From a checkpoint of a small mixture-of-experts model trained on Wikipedia.
Size: 9 layers, width 224, vocabulary 19052, 33.5M parameters.
Training: a variant of Adam for the experts, 4110 steps.
Below are experts of layer 4 (counted from 0) of a mixture-of-experts language model. Rows are named router (the router's row for the expert), up (a neuron's input weights, with its number), down (a neuron's output weights, with its number) and show model dimensions 112-223. Each number is 500 + 25 x the weight over its row's rms, rounded and kept within 0 to 999. Numbers have three digits each.
After each expert's rows: a language model's description of what the expert responds to. This comes from a sample of Wikipedia text that the model never trained on.

# expert 15
router:503534470486477494474523477490536514534500500469477486495482486539492540481537478500492502510519493528461526504500480531488472484509524517513501494466512514513469490511491506535481529518519465518460452527438480495502550528531453537485536541492509513477503530474451522514493512463473457491492496507525480501502485519497499482546487515476
up0:493444475501480487456476502511469514508527467475533517478477546526494488492519553486445485561435531490495454484510502498515477490510477483479522547526488438518528508476539492499470545487503522471533480492515520477514501480519544480492519500502479497490504515532471498492510505503492466513510527483479483485521455484521499481470500533520
down0:499473495489457493492503498473468528494461493469489452457451490498465536542509506466466500500493506521506492509494477469516489517535482472502487512520518474497494484453527468488510515490514486458457516524482474479488509458501509469467507479428517494443481531491506476520477511488527467495497492519492525489544450516469485537478483485482
up1:495510497539457516487507545546484509492512511446549461487464479504490493492537486443467461499540495504508462460500510474485533502493557526495475561481508498519482534476492518510499497470453478517510493483506524501490468528517498513451510519494490490506461468464466508522505539512573500476508538449519499483515482519472486505495471520503
down1:511483532523485509493494539500524513454560486511527498508527499507504499554501516518479494490491504495466549535509477519490494540485495497523526475406490510509494519519476513530475483410537480533519515468514512526490513498497499499446478505555560497456477474521511513502490490549472527558491502509490502523461485509516525499531506493514
Description: Mid-word letter pieces. Short vowel-containing pieces inside or ending words and names, often Romance-looking, like as, os, in, is, es, as in treasurer, Elgin.

# expert 31
router:474495491475525490513529492479493503501514466505523540537502469496466477462482465543450454539467468503479491435510474541505456482464513527506500526475499520542446534524450469491455509492499495504515464518548518468536562519504490494552499504463491535496494481485494521515510514518483505509479501513536499496478464466499528467514513500487
up0:520504499485507494499565526487496504514523450470476492499492473479521467465486486465488539495475481491531514493502499468499469472487517461488491500512492500469510500499482488516538524486497469524514518454482483470520515491491510481435501496525504507512502485499505494430503506514486538503494485508508515532513487473487475557497513487442
down0:477531533465524497526523514520501504459489524503477507488481504515529505504541521540477527500508461469480496562511489489471528509518479514507480480513482510532503480524544514516502466505495486511536521476483476562469510484516505519468504473508463463462505495485525532499503495540502506566517502520486489469473534443498554501506509500477
up1:468496509459534516505472505476460519482503534490468517501503506499504478522549487520481480514496514483551512517497490535475540541535541483495481475492527504521475495473564438528480527528509557507497524502468467465477512519514539500477492487492527479534527519489535443528495519528506519466524461517513521472497498512416445527467489511480
down1:570477491529538473546506529500522461489510514510481502500463518467484511472526548457523520501464523456457539511504499519511502446468449505474468499454516491504563493523496517493495513511465545470491527502474489475494492532504510480487492456488492512501495496492539511517519500506521533491494498516521510542471496515482479483522504458477
Description: Non-English scripts and accents. Bytes of Cyrillic, Hebrew, Thai and Japanese text and accented Latin letters in French, Spanish or Vietnamese names and titles.

# expert 20
router:515453508531492511548529521494498490517541492521518446530540482504462500509520513493497452509518471485534468496502508470534476541482500503460505469485517490508470504484522506520499466451518535533472497490480518512503516563507512496460479468477500463481505451536472480480463487540508492501478456498467482494543472457494462519520532511543
up1:473476551469497472479471498508503512497470531496528508525496507482478521481469482525529576486498470499496489499437467471480529537469534496501501499497507513580471534499544522460498477499475550549471518502523492484487525529507476449499477517518488523479520490506518467525484515511469459475516489447482486491518472505509472450475549500478
down1:483517504492557502537514482474478506461506495543482530490454531507489486506516508524425524488465485496505442493472500519535472500538505477512482525527482472512488519456535493480464496503520506536472485492513485507487523499516534481544481475472471534490499481502491509549502535496496537480507512499512497541485509489481498527535501506486
up2:482509510473399473480513509488499490530489514446474472510451457483536485517447466472484499481499501509493500509459515471550529477486520486498476461479514460514509515510476493488496545482495495532525482496480474462521464473520502489452463527518494511511467461555485486512502534495500487494507509504496519481517526497526462505499489534528
down2:543537448488531429518473515475494518503535505522453524509494459486517440491515477497507504480463469540496499487510528508520522475481520516483480485462534494538512513487477522525516530515530490481465475518504491505499570487526512496506505513493516519520528511517539483519482542478537487484506492513474446465512477484495522532510495507475
Description: Table pipes, name fragments. Table cell separators in election and results tables, plus mid-word fragments of foreign place names such as Schuyl-k-ill, Bah-ian.

# expert 1
router:496536534492485516517503506485429511471544495476472529534460531474493500522505540458516495491501550485500455540497479522522519482491474467507419468503568476513475501441473485479489502458494492511474489468477498531490504493512477476532471546499512523473490472450483494502486487487494485518516509513485489509535507526517500481501524498461
up1:511502508510501475460502491507477548486490459478518488501454491448469518498486489513515507485508505481505509466535509507482491516483541471477502524525528478475544479561492495517531521490502493503505482495440497519515465458486520466488486475496543496495498556530458544533499495506533480503526502515532576513516503461526495446513507514510
down1:557489490496496508493502517478498503475454507482464501506506521501530486530499483496483523509486500480500487506556483522559488542451484457425471522500537497521488515487487473525539521548493481495506526471511473495555508535511495464484490517472512520480473538521509507487490523488489522482508494524533501518475495470516512495496508430492
up2:525481500511484504486494507495456524544460543485526471507464504539531517470510506479560512514513520512535487507490494453501504497496483531470494472535507503496517497514511472497529499467529490515490497464482506468537469501482528506475518492487477488501495499486498461521511502456479545481501508503505557438521508517505519502482539514517
down2:466486469485485465490443484450508469520466488494518486512503480511531517540500492452503513479475465498516493533464515514521498504493498485512493537520486497541499542524551488475501489495507505456450449496510500515505559547498469493513498500464515466466500453485477500524516481489504467518552461462503498456524515497506496486558534501473
Description: Prepositions after content. Prepositions following a noun or verb in narrative prose, most often of, in, from, during, between, as in "year of", "died of".

# expert 9
router:519499465503564471515482502503532475470533533486545473510472534514555492478538459456509510489502531467475483516488504551527520499472515471513492466548527519482495489493513516483503490501553485513502497449506523499511477506467468531509508517557473510493503458520472472487543483513497510476473547516544475513517499447507508481488521459431
up1:465473503522482457476484516491505548487475480457521490510521507484488488525485509507484457481496491515512494498504468509501517499513524448505466494454522536476515483553451494468544511463523490492516550476496481501520451517482503485509441516509516513502505540502474466480456501435493498497492456543509466478536483498464518480535488471491
down1:548506467503487477527511498531552509489533481517516456477500491462480500503469491509492439454498521495502523516502543493469526485503459506514499527448484518467473504489509533474493480535488499487489534524495499538487499511495520506509477486549483463500525513497508479519508479525500504534483514512533488471523457544553496472506519438468
up2:497514497490511479497513468509503495524516512539467525487507526515475479527519497479488505521492521500477481521546504516512520438527508507486504484487504513497525505486509507497501439490462544482526544468502490521463500517449481490466494521488468445475505489464530536504481495478521483477528508490476526467494480569444431513476517482484
down2:498497512519458503501513530519492506529498543470480500510467512463498511487513517497497510517525464507468486489526463483498492480476506509478497497475506486534459508477544530487482495489478517506474495512502516442497466453457528534443495517510485482478478516519497497546505475502475480459511496512512511517480514590505529516540507476465
Description: Determiners and possessives. Articles, possessives and label colons, such as a, the, his, its, 's, and colons after field names like Grades: or PS:.

# expert 16
router:522486479489508499550493499516509495473450530500489532495510505495469452492457495479486480477483480489536489517505536499473467508503465483515491498550524512496520481498490460464484475467475498477518496552495520499482511451512498475476479491499503500486503469498505557489492477524525514460510553533499537516542503468487491527485516509529
up0:533498510527466516477465510511496474483508486475448496538474497548531511468521534505501510527501483498507531548538495459536511508467521506534509528483465515474514508493493545491513461494475490520492451475504520513472487517454517501512497523534495517481492540514508494470480520474484509504513517446521491504502486460491514498492483501522
down0:487520503510505489519539519490474493519490554440484526480509500487458525557483490531494476468539567510529514491490502491521513501551467475550520487520454518526513505464463465467519506513539499512511503536498496527528488519560499515477554491468481492503536489519514496494491465519517504505484525519462488507504476529511508501517481510438
up1:516494548481494502509533485517473464501507462467526479476500496462490497473506506478519488502518550524517505502510479478472512464470532432532493519502505512477505503518471481538507493517537514516523528521500497516521471500545496538517490538493486527501506514475463440531584495488516516514467488519487502472491472489484467514516525516499
down1:523479517491437513481513479518514524460510483566525482534497547479514498464527487472495489488515512482524477547483478551504494499488483514486497531486515512472510487496507520546528478462496463499494502457505511523489471467489545517499503513502490534494471481522500501507521485483485479481498455428452519479504479464475491493523469525541
Description: Negation and modals. Negators and modals such as not, never, non, can, must, plus table-cell pipes and digits in election or sports results.

# expert 25
router:559520499501508488497507512509465507513494536519497496507473517471546480502483485498471465476485479516440485573543523472530492496493477482495501519487485434463518473486537478495484496446493474514502490492502506545524526449539510505493479442513485528476527483514539490525558472539510489495505517505459505515533549467474524479488501483474
up1:491496482496503538484484500523505475527481501534510506526517485479483470514518511453495523485505485523486467525474470498504493473541469489458490479490511451504472480495479488475508503500481467509465436522474483472521540563479547500507461511527516497504548507454509489491485526491472483527505499460497550532542508503460529502528533528533
down1:461509491513447544492440517512497521543530516505507468499483477513534465497477492511438478473493508467509513466451494522476509491442475480527512491515521534494494505548514533508538513511480493478454499508479469494487489536488493484538499485472492503507517512491500521487490540507507501528465498501557496477501534517469525507512499538513
up2:521479513511512478503536425524488520496502468533502502521481503452493509472526489495501505515495514530468496519515526512504515467475529492486493496475505526509502478517535509484461507492536542484473487490517532528519482506455442505522566501490542452498523521477534527485551561537464478484523523524477534498538481519474512514510502520471
down2:502535500561508485513555499476541494494531484462474500530518517497478509510503534506496504530477514499517490530482521466519462443508521492450493513533486506522474510506506488513510554512491503522522487549488479482472516434479537487515486508520529457515530486536508514529482532462542487504524502497461491493473516463483515491464486455534
Description: Place-name commas. Commas and words in geographic locations, as in "Kerala, India", "Winston-Salem, North Carolina", plus directions like north, east.

# expert 14
router:528465501530533482486498496510545494497520505494460527456516520522527539504507439457492522532544516478501475513505485537495545512471502470507516475559521507499494520466500468473482480525540521521541459471508499518480512503503537480571518504530531543514506476488504502482513483524488513462486461523484507503481504523481518530477509499534
up1:492494498505533501496493499501516525511500489526550507493538467464498498504506506496467539501466444540527477467517543498509496526545478502469494501487521515489481494510477489517488492475508491514505489499523494524471443491510509501482502495544500544488501520487507521480467478519476489487483488479548498422521475524474524565459502432515
down1:479465501487463491499479510500503501499492512512489475525467530452490477454502504450484495523507515508536453483503534492515474483467512503483488491481480550512520497470501515500511448522504519537483487466512472530481467480492512467507522503534531512554514475472485495512473490472483477448531515482489483479545518500520438509475513517526
up2:525485516523487483468519485496484485509531462484470514494479526457452476533520516474496541475476508498513472493532488514505510529480492519501542518520491496475475443500487502457461468503495510456502532529480485509555533492476538480510477499479519470525535500517501505502502514509493466492513493489538499496514503477503505536527459516518
down2:525537500447568482496500512472503465520499481509476519543484512468498528526469550474510525510537546539544467458512514461518511503507514487526468498507488517437503502506540447514515472475512506540530526494494509494488511486523471501482473532509526522485461477518480506532506477501493512519555504519487499473468492514483497498490533528522
Description: Determiners after prepositions. Articles and determiners, mostly "the", after prepositions such as of, in, to, plus its, their, new, first.

# expert 29
router:473500507495491521505535494476498472553538516508507472530482517469491494483480523515508465515529524532522512444506499421512466483499504512506544467483498509459499501523511522540500493544518495513509494523492465529486504527516464499531545520501505491485524503531473497525459515474475453483532469463512484512502473514513507487518501517502
up0:520501522492499460484504546468491526521509555487461501478507467484518525488478521489444502501517456495503456500505510509525476458526491479471495536496497525538502567503470515496477489460492522543462477521521485472489489536470470511520519493502529511479527505507490472534506486514527505452477516472490459522488506511484462489508543503520
down0:521504520585508513471542461495486437510509453460494487500508528525522513484493499477473503535480498479487513489483484485499500500521511494480476466493517538494494480489513519508489456476479501488483462514491505525526483477527503520528504503467475468522462502532513475535531505515484474508490477493533494439478494516489492519461514499434
up1:523515470495489509449484491480495518530507504476487495493565512498529461526547484467553482489456494497492500508543480516466535487458493500483469538479467538533488504500487530479516487501484511480551532503500492471479484506469487473495551454511486481462516499464498511532501514444528478486528493493502520480510527484517538474510538460483
down1:498441524491469508514462504494491488469481468481515501539456492469490485510499542523503466514476451506458480462493477497481498501439505503500458479455547496502489469525470518501483497493515512487482515500492536522512521511510511526476555515500524488500476507528504488505461472506522502480532467556512472492478537480451508508517494512469
Description: Early word pieces. Opening or interior pieces of longer words across topics, such as Pre-qu-el, radiofre-qu-ency, An-om-aly, camp-a-igned.

# expert 12
router:506502528516555512491510525495496535479473521529511498454509500532504511490483529496489494513498461531488482485481528497454503515509485532464547488545465524463508501502497548486428496450530473484523507441533520550516521490498485465506513440547501545538516494537517480550492464520497504508484507483499513474467500476494503539490508493520
up1:497513525522494523490484520474478493477567520522461511560480460504504453501545525471474533474480498512497486484526521508534481512486517520512510468499495523521504486514529524482530523452492444546544486454502495515522479537498507473496488480520468463489532506468489461515461488495523516560489498455511480503578534540519543542515476508486
down1:522511508501476510477488559501527475511531524496517494538496493503534508495475485509506492493472477482526505499532565513496518512516511547494525493513503488455501537523510544514497509460490491457482465506533472486463523502528458473522487515531505523501483510511488500496538523524506510519528448533468500523492487480549512476482490464501
up2:463500540478447520496491479492472516476516510486485524470487462516490508522526505495514474481496495528524503502502504543514521509458498508442486486488495487483505523501505461521483504523531547478466506502459523442521544510531468518476478537476490481549511517485476525510436542499507460530504492511475498468510517492444484499469471494471
down2:478558533508507520519499472486476510503465508469531497487478431469485549518493481498481472485485528487481458525483539541497543505491494492468514476471491512536505488448494476496509504508454467491524515478487473472507545539468518506508507529486519496508497514506477487569486478501498501495503472520526537432493531543485497535518462491464
Description: Place and foreign names. Proper-name words for places and organizations, plus parts of Chinese and foreign personal names, such as London, China, River, Army, Zhao Tuo.

# expert 0
router:481491479542511497506512511515515490520475502495521434467501516512535496513491521471489517504506490489507524527540468459470533505533514499493498478504561503525532495480481474527545487513513465489479536518479475493540446529518525508469506497450490460471476480516533490501520518476485513506514496459541496492463519490516498470490496543474
up1:473496472500483575515507501500523510466519507554476528499508500480493521532478500561509503483505521518476473475478456510482460508481484502520509496496493454472516545511489503530495520488494512500446484522529474500538494502473492537517552498487482486496542511469480505520539502467492479516493445496544507495440460492509464455481475487508
down1:533467488490495514489477464497526509506481501521501530487519493496474491514537507485507513469521505442503475520472460507478487498491471434537513491498483570485504504485564503485489517492507488516492490442520466499505519479510471508490494528493499507467512474502530468458511446476500469487455488511494475529507502423506541531540516503494
up2:499498482482498479487508501479511543490482505534474484524511479486463519523490472500499510507515453470501517488499536500438437521496474514480478531489482477480478483474502531477473461490473494522518496492501512470531527493544513473499507524514554489488485503467513473525484493511483560527435461517451525494559513441521458494487531494508
down2:453565517485520518465473500527501509489454487507453489519515516527491475501500480540508484478514543482545521527512521485516488496496500496524504503500469475530487542521528532511487509487477528497449515476479474488474507471500509500512552482519538474505500484479535500512539467467446490508515422500522518493504527502529503534544496492512
Description: Infobox field labels. Field names and table cells in infoboxes and stat tables, after line breaks or pipes, such as Personal information, Surface, punches.

# expert 26
router:479492508560481475473521503525498471518486506503482515466536505539468464539487521524446461509522503490459540462512500489532532486511496507471565488523528523509527479521514498496531489514525508513477496508473472507462509472502541519460534522497485503529505515551488521457543528518496483489503486490460503518461468533465491504523481508486
up0:493542487480494523500506436551485486491523494506475477495475525504472482493513514512502515515533490534516494481487536474471451530524494455458482512479531527520517504500481521489469511482466461497507473471507526489520550552517482491493483491511495492519499520522501501538496495505482501478431431501521510503530514500504464511484466528520
down0:510509477497484547482505517490516427494511483525485494468477503513500493433500496487476503484527534523494462484516515493461501508493503464496491497487486533461501472482469476482551501461498516501490483501541502481515484488471501492495487536512513497496507465534506487553519526467512501536515490507519523448485493495499512486481488480535
up1:479488499501504530514531539494501489488499503489504496488482472482537498499551484489463490542452477522527496461538505509496473521513466509501456464445474490496515508460497532477513468502501455509514489517547470473506467466511550554483487502514515522458530523479489526506510506534491523497482471528513511538510510493497518490458508508484
down1:485490543452509519490478511491453489542505490530477515481548508469500491496486504513505496491448482510483457494510458475506513501499535514489456482510470499491490500461486488463480521510496480506472469531522465474536514482503503479471503509500566473450489527508526504490485491519504479470486500481480488466474541487522513475506526503508
Description: Biology and chemistry pieces. Word pieces and terms in biology, biochemistry and taxonomy, such as nucle-ic, anaerob-ic, cy-top-lasmic, -idae, species.

# expert 5
router:473468504532517483493513479478476500541501517507510483482503472479459521540473525526541523484503478475516544545481496455463535503507515495529488499454456504465460501517515476492510505473540489491497492497471468493521507503521513547522504501457486460472449522494482556502518495467548468494474451507512450468505535494528534517501526496510
up0:523506533479518496500532529456525471459485514502500493482496482515523433502470511488522488532488523485501469501504475493497494475526512481520476491482504517524484523515521497530501514538524474508519480475509501538521517499544517462475468519500492514499559519444481489481475486561475537511499467494515507485461513500509459544509462500487
down0:555525495427534464487471484478501477496515510514487472496505496491512550476499507489532509496484492514488492459458517484482482522519525517451452491485551499517458493525451479514497438481503457500488502522524520469506491527498481516487510459532502523497494483518492509492540488469448533470560477471495506461527501482537466519521558490525
up1:509539476485502524504507473506514533518484543527473506518515519491534515516496467482459486495476508461534460457504527511476473509466537499485502492498518494504507520520488517505545493504489539505481534522542521539480489538484515520514550474515454501537504485526461534466508509457520536488559514543498474513540489492530470497520504462515
down1:467488511521477504498499472480513495474482493520537514520491527508490461536494484545509452486447502517531533475484488475492502498506494487457456443501497482491508490522482504515489499536508443539523516537501517501569504501516516530493484512476493533487475517503465528490553491480502483499487539471525511490461487467511480580521510486524
Description: Surname-internal pieces. Middle and end pieces of personal names and surnames, especially Mc- names and coordinate symbols, such as McD-onn-ell, Ch-app-ell, °N.

# expert 2
router:496505481509486485465486493482485482477510509491517471494517483460562480463496493467472468513488477533466505488509485522481528509467491475486527434524539475510541508414512478491511507483539516528486488548509541497494464521513507509510451482463463513509490467500484464497529467472485495479535521535487516566493503458568518438462511491499
up1:520535534487490474472501549530456540486496523515501488482524480507471484484519484522499514469473509462488494505479513481494481491502497546488526540486478506497549504505471505476510454530513484473478434482546467487486505492520493520529531547458456455484494505435488540457507533495496488512469521501532439489475493506500488515500512491517
down1:496490503493510497512503481476458465528479511504483478487529447482488512528537526517492528490516488492512453516505497518486504482498493451499562527501495505475487535522487519506471543474515517500549534483468497518535471485474504508504534512494538472493520533502499556512477490470479459472540471529492510530497454481467506520418504485507
up2:497542463511506497550524540480550480518529502453547531486538540496521529552445549488492499491495470503444525496512471508484504492499507488494491514479468500501477499536516512516493526536530530492520478510514467520512495505507511488463518527529490461519496519481492525501485495476529483552489470489510504513506533497484504474499506506466
down2:491513477529518506528513487429465531505489533503490494503484541483502474497517483521480521510472482534483482522449535505547501516540559489502522515533541518537503482532539491524453488473490496480474432509498511480490521515492527519480480521472495520498522491491511512509448465496490480518495481496508499537526535495487490496485497484504
Description: Biographical function words. Copulas, conjunctions and punctuation in biographies and census prose, such as was, and, been, became, He, semicolons and closing parentheses.

# expert 30
router:544511481481503479509486482517449503461476456469487509563490474503464447534500498464487500500514519567535508508515510527513465475479518453511479483485534453495484459455496479524539510508491480459485481528518514484524502528476500516526474528531540524520520491526502486473488480490488558489498529526472532535501486497493529535534474484502
up0:512495515534498495514515526534489509500524492515470530493496558462505500518474501475460547511487502493538509483477500498488474467485512496530489480545519501535500463516483500485566538502486538467497532526531486483511494514495508461480508479463498491455537507500485481423477547483506480524532502527524561531533482502503512499479560437528
down0:468496538476509506539544500500536501506493494455493504440456485489470566503482561512542506480499502502491509508499446488512537509462516514486500505498480511486527485519472510525491490462454520524522497530461491532529516489547491484502530516472480482483492511492492494524491482490512517476523483476536488514494524483442505501542455508490
up1:470546518501496474478477564524474503482507491482523512505506528434547522520512527530491532472471520506515458491481501501491530565456547522508497476493496499470501467517511483528507462492506483494503561494490505498452475541492516509481512496516468508480485490506521490508459480467554528517533499503516488515517540456539533480500514528460
down1:493528520508496485508498470472551518478485461494492472465508529530484489510508498462509507538522518499521521491498540472488521499521467545469507518486509511464466529480508493452467443478536488520544521502475484510480491492514518521478525472512504539502483477481513485516508488487474496499516481490470496504506537466541485485523517507495
Description: Coordinating conjunctions. Conjunctions and list separators joining words or clauses, such as and, or, &, but, commas, as in Weights and Measures.

# expert 7
router:473503482431486504505515488503535488511509469499506492528509515538471501538522487530544573506495530532500492515466486509526514505494500522481458465498479481469516501520472510494537493487502496494535479475520505556487506504480511484496502495479491497510525478489519573538489509477476502499516492500537505470529484532445511499525494474557
up0:475483494493494534469505440534515543535510479464520501468498471478493469511475449505480493529530544483467536450462538446476498521504515467462539506530530541505532457508486503515488471476494515493491497485503508463530483498522525484515531488501468492483469470498531501508508552486497527494507473494484481474483536502502535477512517528521
down0:541514506482508506486454471558477515525505467490476514558462511500480481544480523534532493491479509482465485492489492459500479497523554538518524540481557478482519529527521512518498519521488513530536509479475509475493508524528488496503504501563507497473551483502471511512510481515483466491505521497520508545498541485515497521454454489501
up1:477491495450480476495508509524506489514476513527487516515505500479486484504531487467454503504486546485505507520487509493516552516532488483484548515518528479501514494431498470474516496478480459498483544466464521518498515501484460486514478474526520508501494469520475507510501505513471535516446485530470475509480509461480471500496491495515
down1:472443513476474404504493489475473524484561489537522512481491508508481510468492527533532518483497539490479501502489533493503471487554493500511509485502476448521528504516458495528504475508497520500524494469509509483498496533504501481514498494549481472477550508518506516548494470487493486488540463532485493476500501471512456482483503502493
Description: Title words. Words inside titles of songs, albums, books and shows, often capitalized and in quotes or track tables, such as Love, You, Night.

# expert 19
router:492520522485528516476491502531496484516478512519466476493532520499471482536457505514477465523445459460529521503476487471494524497488542509544478500484484521535459482550517482508481518529533487507547528433494513499519481516455504486500487454458492459555536483513484454530518533518522476508488509538488511461530531444483485492514489488558
up0:494514512501461483505443510509489478454523513469518491530473523471486528479440513484506496491503512532456450479481475461521520523520507503538492500480517505469469514503510532509528523496488479512480488500505477491503515520489512516503486492508506466488520531535518459530495491491486497497538510512512543513496472486531499475485484539472
down0:467523480469497479527545487485463496503498514462479486483460461471497445472502519472535498483513463475509487495500482488522492482499492488518480509510522486456486508530524520479527510491523489479491500520561515451520528501569516504525503488489482494500549507510495499496507497500536448470483509490532508509534498493484469540501523535510
up1:469480518498467480479486504512487512459515463499494508512489445499548517514462490495470514514526516460480486530537505439527507510481499433459493491472491485494507512501514493512517496480494522451550502470436472513485512532513493530505493523497543484520504515496518465523484470527505464495524491508474480497523501497525524510505512537511
down1:500490481482539558503493532518502477489478502444535483504483576501470506495535499448444494483500504506491496522541478499508469503503517487473462474516524495479482473493521485539502497512475482518505524476526517495548565532529511506481514498482483465532498459514480501500507546515494492483489479512507495475453470501514514532485521485502
Description: Non-European name pieces. Word pieces inside South Asian, Arabic and other non-European personal or place names, such as Moh-d, ib-n, Bh, Raj.